Below are experts of layer 6 (counted from 0) of a mixture-of-experts language model. Rows are named router (the router's row for the expert), gate (a neuron's input weights, with its number), up (a neuron's input weights, with its number), down (a neuron's output weights, with its number) and show model dimensions 96-191. Each number is 128 + 32 x the weight over its row's rms, rounded and kept within 0 to 255. Numbers have three digits each.
Before each expert's rows: "comes before" lists some tokens at least twice as common just after its tokens as in all text; "comes after" lists some tokens at least twice as common just before its tokens as in all text. This comes from a sample of Wikipedia text that the model never trained on. Tokens count by the router's weight.

# expert 6
comes before: "|", "\n", "-", "0", "1", "2"
comes after: " |", " ", ".", ")", "2", "=="
router:137111105098116119121126116181178158192175147167171108061096124109176118089098144118120146076147133136198132135040109128092142166116088144092130089125143150143119135100102145081134105133125112110180087142182128104162130173162072132092130139130142165131113092155151164165195130143126119099
gate10:080143171133135099139171122159177179098165069125110094116134109080164115157123113157137065129112107097122137184132139164134109113124139147132163124176087109163131161132128189138151196127125106099143121156141125139086133064132146180154121156114132139125158118188189141150169089132138152190
up10:166109200119145138158140127132118164164136139148095137098120093126132123127112134105121031115141089043131108210101169143112130141166102163142078129175185140201094101144107149149131114163102196182123088140126135100155141121162123149191052161139152154127145100137132125099133121130126142203
down10:122094177143116167190161166101133126104135106157133140146161156152147079077141135133127123118148138099101142139111125128113034164108120128131091154192133068096118133125146139131146111176107116129110103096140139103105153147118151094101158127148104078148107160126084084047174152159095111093
gate11:132137128108124120177096192140151083162171125091148166139138136139115102155180135141162098136138181098140169109133140181144177135129080089153087114119125068121104153181190110173136100136123125159097159128093089129141083125178128134136105139118083156127169126152150122099059152099161165118
up11:141125198106065117157181099123104131075085144161136118050181119130082196120123182162089156124125165113099119084134138115088125156094147140146103088131116160156172087196172083187144164186155128160156135085165144143126062136082097148109163117162169141153117132109120144119165200105097130084
down11:156074137180088143076113147134086083089141074116189150118091130136138110136122136063141124130154151170091115149186156100095097085093113071136128151098119129129111142223125132137145114092164095140159159162128104089177118104185139170126112153129126102121130136145160124124116119162081123137
gate12:121159164125086157139096116039132142159115096134092158151121089107161126138180145124155118159138120164139119211114126106077153175026150084163079124157132145113121163202149083183114142113132172119083158109123071133136136132176104106103096150125102106134133160129161126107164124108147162195
up12:123150137121113102150086098157147100148149127150147133089137170133124110124086132133111185123107121141167116149134167127141105149054208077131096106124134163117142048117140089197101158128160115162119190116152130120160163163137111127166108142108115088157161122151157106128190144168107164134
down12:099148104061174130190114125133123157132071062169081118189083145098082103115117106115101083171122079107119149106155114119102126159060109113129186179147102101124090039129173127138151094141120143095097110163097133033127125128144158135091149103139146179131097143100111145179107172132161172141
gate13:138114128173098087103126159123118167095189137088081106154138152110111139179197127156166115088188105047115079054124105080160093147139059118115170074129109108088114140124135126113113114172122131129134096135110102111139188117116104079081083168073017115162140046143123146160097106130117039119
up13:138132121162139134124156176113127156152120110175158169082008139128088053096106118143116158123103156110189181113132160162113126132080179120118111172127141109133196116169124186106096123190114159107090141130173119148094080171163121068143109103149151172140145224087145096163082160104112179133
down13:136177165125126125198105045155133134077119099153122123116097099168103130155188101138097131126068110152130152105099155140098159179114094087126118092128105152156165173141101088134157160152114131137110142149104087097090160126169075135117079150164087143105130157173112134087106167125117198041
gate14:137146046163074106119115093066154141118157135104130180172164096067155134154098138141098154128137140083171138139148213107122118088081067114061116171128157132171098150099091161144149090107116110195108116142141095136126165154098138070154116122129107117102183121122132184153199136052070119137
up14:128081060154133150161115115140155129145091115178131169216125125112175172130141127078113145107094114163119167135140118192078157157134107082122180160156135098137148146133175125126116104074119137083065133145148081132122129090163158086133101085132123102120123151117155133131132144172137118132
down14:186095135126098180109102092145171115125075104127129145147105112086110099086160184109106149173140134086162144110094178178142124146086126081159074121111135175129112121124137198108170089140144143141207124157066093105179110121137099183099130140111159144093150124119171134175146094133138150120
gate15:101113176123132155149101162143160047122118136113144098089137113117122151166155161127115167228117155136117114078191112104141190139115172097135093128093168137132129149160189125092120089072105117101140153135177044154160097128133090145152034185119137191110146093129121110135149091102133159114
up15:122109099144136145194153131097098125125171131179120165178134134150130125125115125086129068146062096146097122158114134087140074125154135092078070161149099127085121133077103127163131092136095126170129094102113139102132167095089208105159143124105165138114138063145115127146098068129135148096
down15:137091167148113086184124189117135110153118162076122126130134101129116157036094169180135065143220113140149078160083126197148125116156132067121179173140167100138176145108106113106128123157099075158188111116147077105095166117131148169152123089128118107128081143086111141147114173086153085164
gate16:092183159147070066166124129127129144166123140143125132090062116137122090137144134127085158132135091069115123094161096140165144139092153167126093129197139116096134172130101145115042169074131080102130102118140065104110195134116096062127092146108157122160128133131124171172086074111126119109
up16:142159159118116141154167146185036100107109158134117176113127108154175110123149167074095082105143153131153147112096125130143080084116097144094127047123151141105124119135147086160060134180102091197118121151117131090122093149100140110114082171115179133170145123110128122122081075109095131144
down16:152152134119121100149101134055089104079147120178097168122144136095172138067176128157127149186162091135168133196075036112135111109117101136158151162164153173127159138103068185095106079145112096149112134058088114104128133128174172154119208130161102095166168142135094101110083104111133116125
gate17:150116206062117166198114133090153114128181082135138139108195152165094094136147126121159129170106192133115145097127152157127127102128180145105131144120123102135120199129123135108111092184036095081197106118111133147152114184115164055138105112111141147092138080176170192118095108112147125137
up17:137120168109140119217098153144123130181135129138145138094176100150170101142154167099127149095178095158153193133112110110150057144129164160135143132165094105120123162050083128160113160126139178157114196107169104162115137129184159128133164155148101103098131081108114146163129118131168070116
down17:151160106084120107069129106097150115106139120103112058125099173104119144071057202170172121114142057152185126157183133077137179078146124134168152103153117123116100156186129151125109154139083137121133147074167118112134138116197122146162145111146131118152139115111096096109098136131138132109
gate18:080142163095176144136120118149181133132152236118169143167078143144128086156120111137050082053126117165117119084130137117141131142164107191170118097117105089251178086136169140150124115129083085142131193124131125117127139130136156146117150094123133211138135202140121131102187185111136144074
up18:201139127137119073161101129146033096172102091151134101169120087143149160105092143110152122071169172135134156186120098165133162128112131196095163142123124123123120109097161151155127111192144127183109112098125138139124104136063078111094135125117056119120108077076153102112109154146117076110
down18:191167127108183034146105100123180043125111133083104173109173059119170125084138135151184125095189145116143080103045169190105133122113093095094118115098128155139118128138185136159106165179148136129096146145145131100113139104133141180099133174160095129132082097080158174146134132167107109104
gate19:118160099084095121132148147168081120134164096136135120150120150178141120144165082110086115141100124089173112090164175078161102140103171130132147061127110166113183076131192164103122085093099055104154124109133124112111146107103115124150123141054144100119155096130133205168103153159124138129
up19:135107086119157194120169085107182187163064165096153149149169087081155147115127162185097101154101111049062080176101073152146149145111129111105109166125137110110073138105065119098109144166159177147130118146131101122170132141144121131116146152184122133131136125098129093120194159113136125159
down19:097094150071168160114128149136122114160148140098109094102159077154086137124151158095149101108113138120088152137193135142132120149087113126117124093134136135128173101085118065140112142134177044150124138130125166144071074142112114147085118141091120101108070099165168137018131140113125121135
gate20:112210151129162089165120107092149141089151113125169194165118152112095127130156119096150138139134214132129113106130109145067134150086105099111131175221139132222058153121087117097076087114109072159115141136104079147146171159140117103101164107129108141068160106167156132136081123140100133158
up20:068155174144117148117158117073161126196155105102152096067146145119121090110102129124122120173128109111116135181098128099121125105068180182138124128137111084133139194172157179121121133178088089164161141103162095128146104173118115167170134101123099112128086138168149128111116103139131119097
down20:162095100077186105138106113139184122162109152144131113114118116108136144134148159147191131148150110117142082118106056170162145057083145095112145111141113143113114116160140165133104168166069119161129087151114151132103107123202110174101096114110157129163192115097150133116142057089112125202
gate21:065125134160111151125088089140128109117155125172169117105104147182121082146159163162126111108076169125154153085122090086118131160086166100123109101128115125165183175065130181149108182187083161102115197155100140151050121126155125170128158128104095132149168159104160109095106102104092116178
up21:076073155145116140194119141167122136076082156129103133150111129085178141146148133157125076087119133088118102180138139166125177106098122106130134081082143153075119129158144164171080124119121136101114177164082081104157099167123084033184199122127092171138131147105146128191156147128137162137
down21:122156128175126145150176164116130142098122148072122092117069145109100147137142167148170136085059103203144122143120187142171137163108171099110146099128079068096042155108105111149085125066073110083099069149126112162134166148153140116156098141096074132112142147141093128154109114085119148117
gate22:151182091106169112099142169099083230107135128080061133111187110127160089142142171113175149123141110104110178147111255090100125138148124125139115160108076118104103111147200122150170164106096147107121096172098107182137125118164119123122155112124127139108123183046138106191139093098141187095
up22:111124119152114132129099042127160107082163199127180050112083145184166141113121116161126140113113167162120155112126154142101178122030147166143124109118079076151152109130158160172125173168135096103099121087166156131089119117136126113170160115050169142095143137118164049134164120098107115148
down22:097111094073130102112143133131107136156144143137049100128108165152144189094118127103179132110092152194142157110133121112140134152145089164093146090086165163125145127145091105125082123182159121111054134124130179105115104148147119093091158133108165120138128129193064156103108123036104168151
gate23:152173126144137153072172173108153122139182092120151157124138133080059141147122112154155165184176099109124139147078104103116104110056069090142124153140108136106109169139135143144102091126147097167156112161180138116134105177138124118144087176126097095134122110131197120136087151097113114128
up23:155083163116139135126152145136133124157190076134161179144110133142108090116102165034093099180134144145107101156089116114153081137087154099104113144099085112076167089084108148160132106176190145151095178189146083118121139170081146170145146114148176108135163167094158114120154144123085103190
down23:102154111184104159121128183107120134071082126140137135099140118149163130105104120144152062151062148190129149132145089131075157076097094152125133118098165120125154089096106134146096137112080086170143063122097097089125081111127217092147141134177100196127105182153091133140108109160166130151
gate24:125140152121143132101146120094133182123208136114130121102148126105118103154114095172068094088139132129173151093109134165162133118133117103160113110171093101160090186115081171107139113071165122154095132148045131150093155111095107106147119140116091197119171073121133179093150129171120133093
up24:136134152180084145144130124145084153100152139136088089181121099120108113130139184173172131111109118151159162115114126126112073144105157067105112142102152138091127087145133132122143126138091145125127099139105127129103065108136134096155128076093114114214146178171155067099171152088114130182
down24:140151112162126123121134173064134102127142096140142159169163128117088132114163077138158148147096128162192068171115188127206117140108122108110146127102116130116107146063101115092126116122137180166159201126117157078146127077041087135158155114120171131175091137110115082119145164136155162038

# expert 0
comes before: "0", "8", "7", "4", "5", "6"
comes after: "0", "9", "1", "2", "8", "3"
router:156147135119085150109119134140112155107122096073052113100118078135099145112153175123091170140140142083094109153101149128164178097138128090184167116149167110078110158152093110135175118122100139105165132072125123149136163135101181103104132135111102122140168131170131088132066072135100149095
gate10:161100155126196193144098087118167173103164136166154149109136190101082167162183102132125112135127122139169103140095104138097114117090104178152158106172135184118199132145084148190047176148134090140165095110204132118156133135121096115062127142171192101154164109096159063117132117124103116137
up10:154138145125138185116149104152125069053121140179081145091161146110141094145163100140179105100145094153102126154110118131113093151144173160132092175213130163143161110104166087129108175161164065175111144116120171126147103075140090129108105152159170089091154119056117105124159111192131144104
down10:133089179108134151088174144118100068149148126110124141179159157148160151078176212145130111121128128118175180045079077095091056118119187136163111162043144082089101130142157179097125135159158120170100108102134110151159151132131144122103138108095182150157112138113129116120161127120159085116
gate11:122175152148079110173103130126130135137150177134204124097120154100083107105165141152097156108108082164152142125121117098063160179128085091163143111127135127173204141128135143136180189121181106155108167130207090198148081170109126174116080156101143139119121154158121213167151084109157163106
up11:146224124107128061194103102116073097142108142090118106094069123078084138128077132116100102164164154159165087144114093158133126143107123103125108137121119132136127090119113181131144144137078137168091071096134082144104202111053114121117105114114128133098134091130099078151113108071091134086
down11:199079112105113124113131169065171076105167162122129120184114143138148194110171127154120160099123185125130126110152102133101089083132167166168149101134157063117125108108157161104121113110121129144114134145185108120150132136137144128174127143164132137117163152076146050048183103143141101123
gate12:128115109093130097148145114094093163150132135154062090085170141121150147160158113195164134163113149053137135127141147104113048115144138144135169127160143126131134106109123111128163112100142065119116115129082143158136143155117108159158121192064068083137108077113145183161147154167114142176
up12:123055132082055129133088077073149091136132179074102108121128133110160131126166130181105100130067172066110119140119173080099090141056148148109157124116083128136145107133193158127169141066150082127091134184138081137118167103114134159173120179108080069151123129117124129138153140148124129136
down12:052111112126123172126132121105102139148107082150088175142107121094113099092077106141131113080150098180128155109142111105099120180102105136154107116199118081083088118172130120145119114134152153083140090120092071111128167138141140183119131185093145122136125155128126135147120138093182066145
gate13:115109141130104129115112155123192148130155088120147100088126193175147163123117109126140157145127146103211148164107174126144098100092125127132170102133089166119109105138191128134170106118071108069092112140126090149108153076089080114104128112126181145083137067185129135133131120134148155095
up13:108121106156134170219137166146122085107118165160179132136158143136096127169126119125161123094109110185061099069122106158065136163107129118124128110091167146123154105093075112163073126093154070153150147141137180152111099174113188129088131178102099049075132117116119153167138212111147085167
down13:133115189115107132128145180121147145117163148119095126179080119075170128195149156150114136100131109138083138107116120063128150147124118159156112100134168074111153127074089216094127108144080120071131151151117191179098086175174169142074087163135201176177086114104106112095143111077147086139
gate14:153092176064126120119101120185140087120130127088169085062137110136156032132156153112048127104104127156209103157081162184159128145101073170100152117150143169162158145142137169158104137143124097177151114131217151140139116108131137087187117155150164134136164135131139141091158181109105134114
up14:136079152114159139143150100139142143123137102162158000135162121111179167137126093151126116166141168122150093126121170108167104099118150158171107064148112186154094095196126158124179106102151124155088105182123156140100152010120154110091097122131154129091131120154142102151150156138137105136
down14:100101131160172201137150171148127133103134110119095119109119135104131155106113154117093159159096193187180190112078119114100121121134155076101170135150112113166163134148157147124146122125126101112122105109119090150073077136113104124138161074116071118098086116174034141140166146092105144094
gate15:111096126150086119166152119172131141099108127123162134118124144145136137160224130141143159098099174109151133135130164164133127161164146109161147051153150102107165098181170137115093120105115099092155137164170141190147089142110127133139172255163149107122111117158141137133167144139166145169
up15:193119107137084145187180152149132127159134158090127189115087134049168103113157111149107097126172169133110015159100130157114124180161084144165134082131149112157167108121145139121133159120158103143153121129152185163158090158114166171145136198156129081198121169206178135136165152119100115117
down15:136115168120134222171058160133098138083111120122090190102103162088081161139088118139111133072062137126104063160094109107080165155113083099152155082146158164106170195156067099011123150126153123134136145126103136154140062118160182127111120104145122160124169204167113160076147127172114159143
gate16:150117142109111076153113130074136179139189127161146151079099071106089084196190176142128156111187133139173078162138171129084150111065098092131148117147157108157155211108152145091109091139121144154101111150179143173150134121178085131166124136139102152151091115186153155160140132128190146106
up16:135139216138184138192193099125127136113154106101139115138115163124096166108129128144130056123117092154090158136118111084153121161151113168110082122139109133090100172181075085116084094137158085086112157099114148097115096127127091157090132151108149152138130149136092081069092101170099175059
down16:154118061088089121110153122123111158142135092219141048091172068131090171127145120126129107084115155127134164091090147109127191158152178181102137119104144110174122088135157144096129102171144120142125125108120139113172145141070050128159176098191122121163137186084140155125129156117149148107
gate17:158108126098146123175083102184117126183173128158143109135110141099148126137109124109135131101138169069119119156107175128120141139111114079154072120130154159144111167153083095126139132139158086061194126104135082135064089150154169086110115133120172101057132072177129166118156089111191137091
up17:131147129098125164124148149141155044139095063146184145108116138152108051137134116161144154131084157101125106117137136160084125161114150075089106126131109109101126155147124128118176104087241086113126113194105158100135125123160111149066132153102170119174146145122117123121144067112101141179
down17:161125107166111100189055123136163141103103093120130138139078165142140090090165144123169153150065147106173119178133081151100137111066082154124144118141161137094077151197099134139177177150082184103127108096126130175116106161183152110057112115116135129115135112102143171107102161084164138160
gate18:106130067099160101083175138133123115118150105095158152177125170187130123133119140139094176119122083109177157149170135140135142157132149123128098120136163107096123146156129172073123144115162129158120134124084151143134112156166136124143179058041151101126173119108196130131151068176121138093
up18:125064177132111128138102138127084132124118126163149117182172083130136099120109133134169064164082144135066108074159150094137093131118146158082098158146135117148180186098139086161152108089118053064142154137167088108077129104120119119152050152142089090096113146125074130135157146138084169133
down18:080112146096149151104131137165154114109160086131185122096121116113152143119043131111087120139125179139184136095120109102089122139090118119049143136157144113119147141143184045108132182138100101116133125131134110126099131113142177114074096137085115140104172127131110152136193115091101159109
gate19:097151131179117121179108101065178146131201128161184110120177135104121106109140108148062100112095125131161190135096091100165083128180100194172058126112101151128156107146112134092111106090163158144113131129111117116089134186144140113121185206156157154151188107152141123137163091151140119151
up19:137180108113110131111161157106087127163111144206159091109112080095095164131095135133108075077153150127155119104132125140112149175092109156130105174199164112159108107159173138119094153128165130118107106128094086123110184089053116043183096078073088138113131091150116104084130187131066129095
down19:154104131197160219128145164174154096128125135130185138122131126136135102168129128186081139078151126122099146115086106142088162172082110104179134103137111150089029124179104129042087137087095139070117122089115140162089112119105121140131148136134115169146134107157065154092168155113111130146
gate20:138023136117112120134135075169204156155130108083201131120115138116131131119177112147161155147137145125172111152089130078138146134109121156140147165164141129085125128100109108132108100087091141119086164159114079134066184105151123153116102138134171149157135104119122113113144142154129184118
up20:113091157133076140107141085115061135132121124094097100145111132067131094070105148130175106190113119117180106093082108156154051120109130104121108149140119116107121188099152092135168123061119087163182129115060170105116138080092110125097086152128138159160198035180062167121127145152101026110
down20:138134107169107129174189102170150126137178153207156158093129099143181111075102187136182121112140158135141094153125165140187120096081164100158087093118136172209135119083175098164152114152125156124118146145128144155124125119107129132092140167135179109197147196157137178123087129130075121114
gate21:133158144061125104126098117090139112150128152198125174099081108124133140160152125171148110166157161205138098147111175087131052190122104147127098128168163193183116122095176066142163142173125103190089097151136141132122155097132155159114103122118118145138163067140105145146204136109148173133
up21:179115092096120141166111087138097117162147120107095102158128146109113072146126114082077135089196193067188090141088146150125129142070126142112091150210147126113133144174154176135154154104105155183180066151063119088171139126081158135122095139146160111107191125141122136110119130182100137118
down21:108103098068101116144138129117120083097082122140117105132106141174187140102119153055124139068154136121182127108125118094113083129133167153122175128182115096073095135154157086106126068132135123171110088134144161122146153149080167090059098127169143073108129152103095150082173117125049133118
gate22:127156127119154145092157156126156137066164123138125063118103157199146125162114122120173158139170162099106152043166120094141129074104096103115139070129072155183046149118112118163107121160131130069143073141102141141118132153097126116112101134121115152152084081166096130173139133113143108156
up22:146128141167105181162120100144160137167114129153119185129135157183105111139082127117150127158130157115107150097090219084057104104122113177127143127111130106097109107124149134116154172175089105126116138097072170096114119166128124086143118153092113122100126158115138079089128157141145138090
down22:148129115136112145138169151159145113072107144145109168146113069091124114062147158156164115145171072119126112061157127170128105127098101170129184062122120120099113145184123104199166060111105130162124101121169148107226136103106101141139144113144090153099106136117081134157097050117157159146
gate23:141145086140093069131164085105134124143148153082092145151146172163148132156069087107170142107127131110097150074132074117119123147101157085114166090140087173118102120082159148107141187080119086166123117086173161190168095119140072120136108107142105094103143106115119093198123090149041100129
up23:189199077158133127166155126133082111124126144112100116144104174122074086115161130139008120137149171096141155093098128110115112134116154127145113172132150104125151104136153132114137138145172089102087143108134199116041062154105112094104111128108145106129156081115121130132114149116184079088
down23:106152134151098130130114157133156115122100043136166122158098082182183122136158105161146194103170116138117055121124108145154139129133081093160144131082126116102075117110131193126081094098123118118125121115069169137152203108165097132148163167074088167119120111093187127137111073117149105120
gate24:114140188141080044164201099100114114147097132129148123080120112138091164111120165143075123066130115121177112152163185180105110104035124062189128110114136090148158124172119102146115171095149149085118163080122058147163086131105161146082166110152131181097105122167119129092144141084149118130
up24:162111151139137157119167130082181156104179143124125168129154104093126085097104095140196134133116129151079156155170109120117092144146119157067114099104140113143106108108169060114119169150092122104111112153094077114135112061113090190150122078118115107141115127162119103134170174089110105135
down24:122160165161095123127135103097118126065196069078145177151140114100107140087150173174143142040101132190137118180200085122058199120141176156139169109120125134141136103130161107107177121162067168112169125135133134116101111130190144147122188108182089157155104045077155129080105083140120143131

# expert 2
comes before: "1", "2", " |", "==", "3", "4"
comes after: " |", "\n", "|", ";", ":", " /"
router:109150131123132120141128004139114144121091111130144135161132157070117153015091167093081129144128083130109134134210153138104107142139127126146117126148120090090121131102127151139106133124154134137102156180115075110095142109091134121130127120105142067152112175076078127158149152180115159149
gate10:055176128111092063102148134109201162138144209137125174152142094095151069142113096194090158139107172112136153128151089195179131153059097131184084141204082172146078090167134164094146114171146071125128147157142147158092111066132193119142137114133145137110170096130176092175143096110119138118
up10:078196103114100099126114077155112177160107178102120186156112139104163135079139119169056131133167042196178129112100148148117113182082105176122144040173090086139139134173101159118104108119140096110133136131119112141114203138138125158139141078132174110161174165127120134151157127136133089134
down10:119158121127111171140101116146111093134116135109119165191107115151121151186148121186208145214137156144131127173128161102197122157107146067087099153085141149136122100175120132126071090119163136097116144081149120099157177183183136097134157152057091147118166140112149131145198137156162137123
gate11:141093140133152162148128125121142113161168160119124098094140160136136066155139123128091059120149135098161082138150122133159211162129120100080137157134115162098124115137163202146026137153130088179098152181160092127158151085132132125145103129110123158107210119141148057149119183133194145164
up11:158130076100157136082174148157201152158062116160150134115190105124167134104109145125122073119076194106122157153110128168134125106120145213152098163143130152205104061097104141122137084122138171129133109146121121171113184135147179099135081098125158129103120117112139146097167137148103115124
down11:076090080112117102097142094146126145111141102073112157120134120078178145164128139080118124167111225069115111103121126063120145137161095176142062084130135140113131073121167172131167171137131168117120155175175115130096127151141100084103114128147180133131126087040118091149175123135093160127
gate12:145097142118104156139119174156134093131146174123127117103146160116078159116128142168111094114147142104171123147091145133093163145081079113142131125063122093115126119128148169132138081134084135090154173113096091121162109132135056084116181108098089078073135120134142169016086121145115132102
up12:178144108070169121150101151117140137114171150143127154179200104106079130140118123130096153152152112174154148132109135192136147109195100103132136092127137146147084114135171183124110108145101136146108172157085147117147150154154149140112086107152139102087091116129081146131137070135128147113
down12:103086106148099093100110167173052094128109050100168123185098087107113146136168186131156109161129161192101145118104069141107074120124172099156146132110152143171150153129083083158129148133204098161092125100118141130092103169098157128129102128110094121156109094167171188115153124109098150196
gate13:105094176076158111198146102129171120150141136160188141103127113121196112135143118162091136134133126186134150126123102105144188101082112110112105147105120127123121177203130111124142113069119135106130207137068093219154113083173097108132145118155154137106122148115108130093196146123123156153
up13:104151134111090141114100081089174126071171135127111123136133193131135039129124130086128105124113158073132130066168108109121136164161122169157123102130118139116149137127147126135110040144137157121115124133179203107121162102125138138114100123120149133172135055149145061143073068100113149115
down13:078139094122124121169097166122134161162151167115045118061115141112125116177130138107120138122092144154182116123116097086145137110100155128148151200151204149099108150160080124098138126126136118114071153091120119118170170117131111097143115209132129105200180064150147101119104143058118087136
gate14:074102150081145083128082143155125133120112136131152060116140160116112093125143143121096104146099094145142143105069172082148121079139131137104138101132117115159171095123196139115116164073057086145127089084131116176147162123145129126156072120122168166046108111137125152152154093119171133044
up14:159126142060091179112107168171148119118158158188121089088126100111118131160147128100145134100144186144091158191152126134103090148088149147158107126166114130066132177084113104234092111126165118160130113148153176152137171098122124116119171151091122100117148042099147117070120160176117078110
down14:198141136095117161043075115123132123120112158080149120112124137155130047097145151154160148077172070097156120107097076140120139095129091146117126106135117112019150132125128149141097114113152105144141179108189077144181128108135125157170103158158154132128095109131092092111102096118125140134
gate15:108137105118127129135072118181175115130100182086126177105146104073074103146142122125070070188155119074158107158156145145142151154143089146163105074079195112172079091120174177089107073190126166144112114149072091128093136058091095152146108159162124115169107094094143116102107143151186061124
up15:152118154129119209140144100089243211138097173183120167135119169119176073124154106076076071125123152117102114076115144127141177084142109104155161140091142092094167131120126168123149138163103176097136092099163111138114130100123128129113158129128174136094135092071160122088116172139209100064
down15:158134122074087143098098073136102085178142130162117108100121088095127087095133137104171135113059135153122106132146134145108100111144194141115185156116136130123053093169152154171148147161083130180066128120147170155130112139124171096158205136096126119140136124129153129151209058116156097085
gate16:174193122141132114194095117151163135166101192147123136086136147178140078120110173141106140149095149133154156115080090132083071172125111098046131084087115153158114078074148123035136131115142109140170133119122105147172078196101101110100112124172138128124124112144103170110156136083131107070
up16:161161110122086175198121146140075146152079138109032104020105121106164124143109157175092133124118080187157132088156089184144117157102131135087160140087181118137112107126126146049120199140118133143117064163162098150134116143142138091188105137116113113105127147165110172081074186103123120111
down16:114110135113150130099130115102090174081116044151141095144187085146093135113112160083144191127101082169110119085136143122142102113132136166192102157162124114132124125143096103144151113160102141176138138130121086114103083115150119112162169097082155143195182125113171138107198132205066088129
gate17:135080131115139092120069083147158113102143155091107081115129173132106146129118153162135120143121125153106127095203131098168124151155121138115093161119110144130133135136168126124139185223074120137136138148211152176121085134170056161180110159156117168144094091097082141090132071119153116129
up17:182161088095158112118115113117204163167064155076067088164175117174129106103099196132193094157095087178063116112170129124102097115122122175101117125151129122170121076134130066152156146155076165166125130164152172134156111086160083117093163126128137133113133071107104130160095079151100148119
down17:092179101184107131122105139172126159146103141113145058078098075117115119142152123157130117168176059157141042158103105085141151105167121110170154157116145092131092162162062121141109178082102116052133073131124118094058178158175092090147166121114132155151129156139193124142158126131093127101
gate18:160144161121103142134136105113151081097176119130172137116162118113115079117129113154147186161160125048100114141126094158118132157127139113155161091198117186146118108144125143105107115172122216113141129111159104169055164063114120134136108111132076084142152094125123080125163101102100140178
up18:167164148081119097147107121092144133151156104091140146076125139107158120135155146122093129154145117110165089131128114132091171198158110138171165045158168132131177197089098089128116152156132160075066150122121140129131124069110157198090154107138109080155114099137165144118106090115108091146
down18:138168089091104138140162145136143160121146089119099153194133162116094103144095126160102144122103100147155103160137134084117129127137079145154106158157133162147083135151106126204139128041127142116138061118097116132071152129051136063115137111166109172137121163169139139141144138124168130174
gate19:122164058116103133157170156161151126207124057092164142130104085138124112145192132153133106095175216132138127151077116148135126156152148124123103181119112147147096073141086112136044074106140175134112155192095097132135167105095079095112135183072075086113180115065141174159139152110085113134
up19:195106182147149184139156086123116186119113153171131086132209141107167114081142104065106114087168080111132147161100162113125140134109131111163129153171110143170127154042087138120159182175140157196135092045094166112081109136108149174135128134172170156121123127100088114105135119181135086112
down19:107110159076053117121150126157106081126096142194165174028119098100082087081112144155171146109150169111098106096099182083140093135064084154126133103103107125142081139130137142119151134167127138090164179089133117124122098118146074143107174136164128114065177145130085172141145139106113121131
gate20:189065144111127155128100125094161189141170129110135160126154147095164140106132127221165123142099103164140208121112182098144099143103111179102159103143085102131146115130123144145173103101088126099185075150147144133131089109135083059071086153135146168150168090106165197088130102122131096147
up20:122104154087135162071161146179085037093039106125131160120120163133075125148123107104123118139101142129178066057130067207197146095154202097169174151189157162098095228107168133147115152101155123128145208122119143120184170133145118111152133169090152106055093141170123106177132135150126126099
down20:122142173110108160092127103101148192072130095048182151099102138090064140119168118109181064167122093108140144157108132124157139087230123125088167163127102103173138101144119087115177173128144071143168150141107164125125112089127149116144146095138147153151146117129134095105106108109101096190
gate21:120133112131162083142103088138162096109158136136099103176133141091197169184118141157066112104133172115131127141147111149070165081156136135145106162160098144153125160041124128065061141112101036114119168171148111132107166110155147158171120142106079125149125092159178072133116146148137134127
up21:188114153127118189055197130182120139132127167126139172148104121164196124131110105120136067092121066152057136101123142041153157160100107120152171160140139143116094137142121139099127131176135141088116156165133107122187110136139090092118092135171117099159157101119120116054186157125103139153
down21:163138101102128183077147136136090160076135112112118137119110140065132068141113109111119081139124065123160115073100144078079117125145120152095087166135091147085100101184123057049128171118104089113136125145115081138083111103187088170108149164131107157096132092115160176095155109083202123134
gate22:141093127113172126081133129176121148094158142093137124000149098095098125131136132179108162088147119134217110063122157041194087174078118104105112121160105120150067164109083133061152147141163159093137132165154151106183086149111121114090121135157108128147097148136125165134159118112101141146
up22:167120074143154092137083158093172102139167081121130112163097141147157190145120107116140189111125120115139118172150168133072214090102151122125075078088179094168165127163129071194138097094107119117095164102153102093119155100108104108083129119079138124105144105087132096129152104090103147152
down22:090171186113163094151126099145125160115166132150073129095106169165122159103145088168111149105100173092178160115089151133157099124126104083125136123138104119177115163160104149167024164081121112125125172112158142134031110164122125119150126141101093179141127111100074185196134148142108150089
gate23:080080141084147167134112149119113120138208137209094102091129148136142106165169164095153134080136235115150188154085160105092157111161198101085129157123135070099137138080153097123103121127155123113106120203146188186107136137123132147176146100137132130118102143125198157133111100133142118174
up23:162160155119062111158108112154134104103086062163137102097137099115138150136086110123101078106145171077124108138139105096128161099100110065156078183168145119085125101154178146140120133108033084206164153107125176118108096075071122101131124145159074107128143115123127121144095131112138125149
down23:093147158111144091156145160199181092126113144069130152111079098129088126138112136151123133163117138116121169207179102145150185142152151162114080099076038124123173170119144156119127126064108121126116138128044156169143155120076136121150121181140149132084127128125061120155129170151102110051
gate24:071128103114140056199098098105109160165142129149184127132153127152132064142133124127112109107110095147154167076126120117140106113120178127115125116137100100151099165162111167106136139145123095137054123130128108148132122118155127171143130119155137141098115085164093163138161114167151119118
up24:136103075146144184093118160122142126159177135157175158066145147091135123119153148119158163153106105161125132127115135124079149094121131123102169192051144113113183133152110106130105088083151131155139158097133168146059100108106109140156126107062096159057138205084154186116170098126107058117
down24:123156187092079102136190149131116081108135135104120111117114086133144184041129166150168141132151107123122129112109143122162171094121161162205119089069087095137150055104182061097094140114144159158093125159168130165170091106095110137142118112180110164165216113105176159133150116142144117156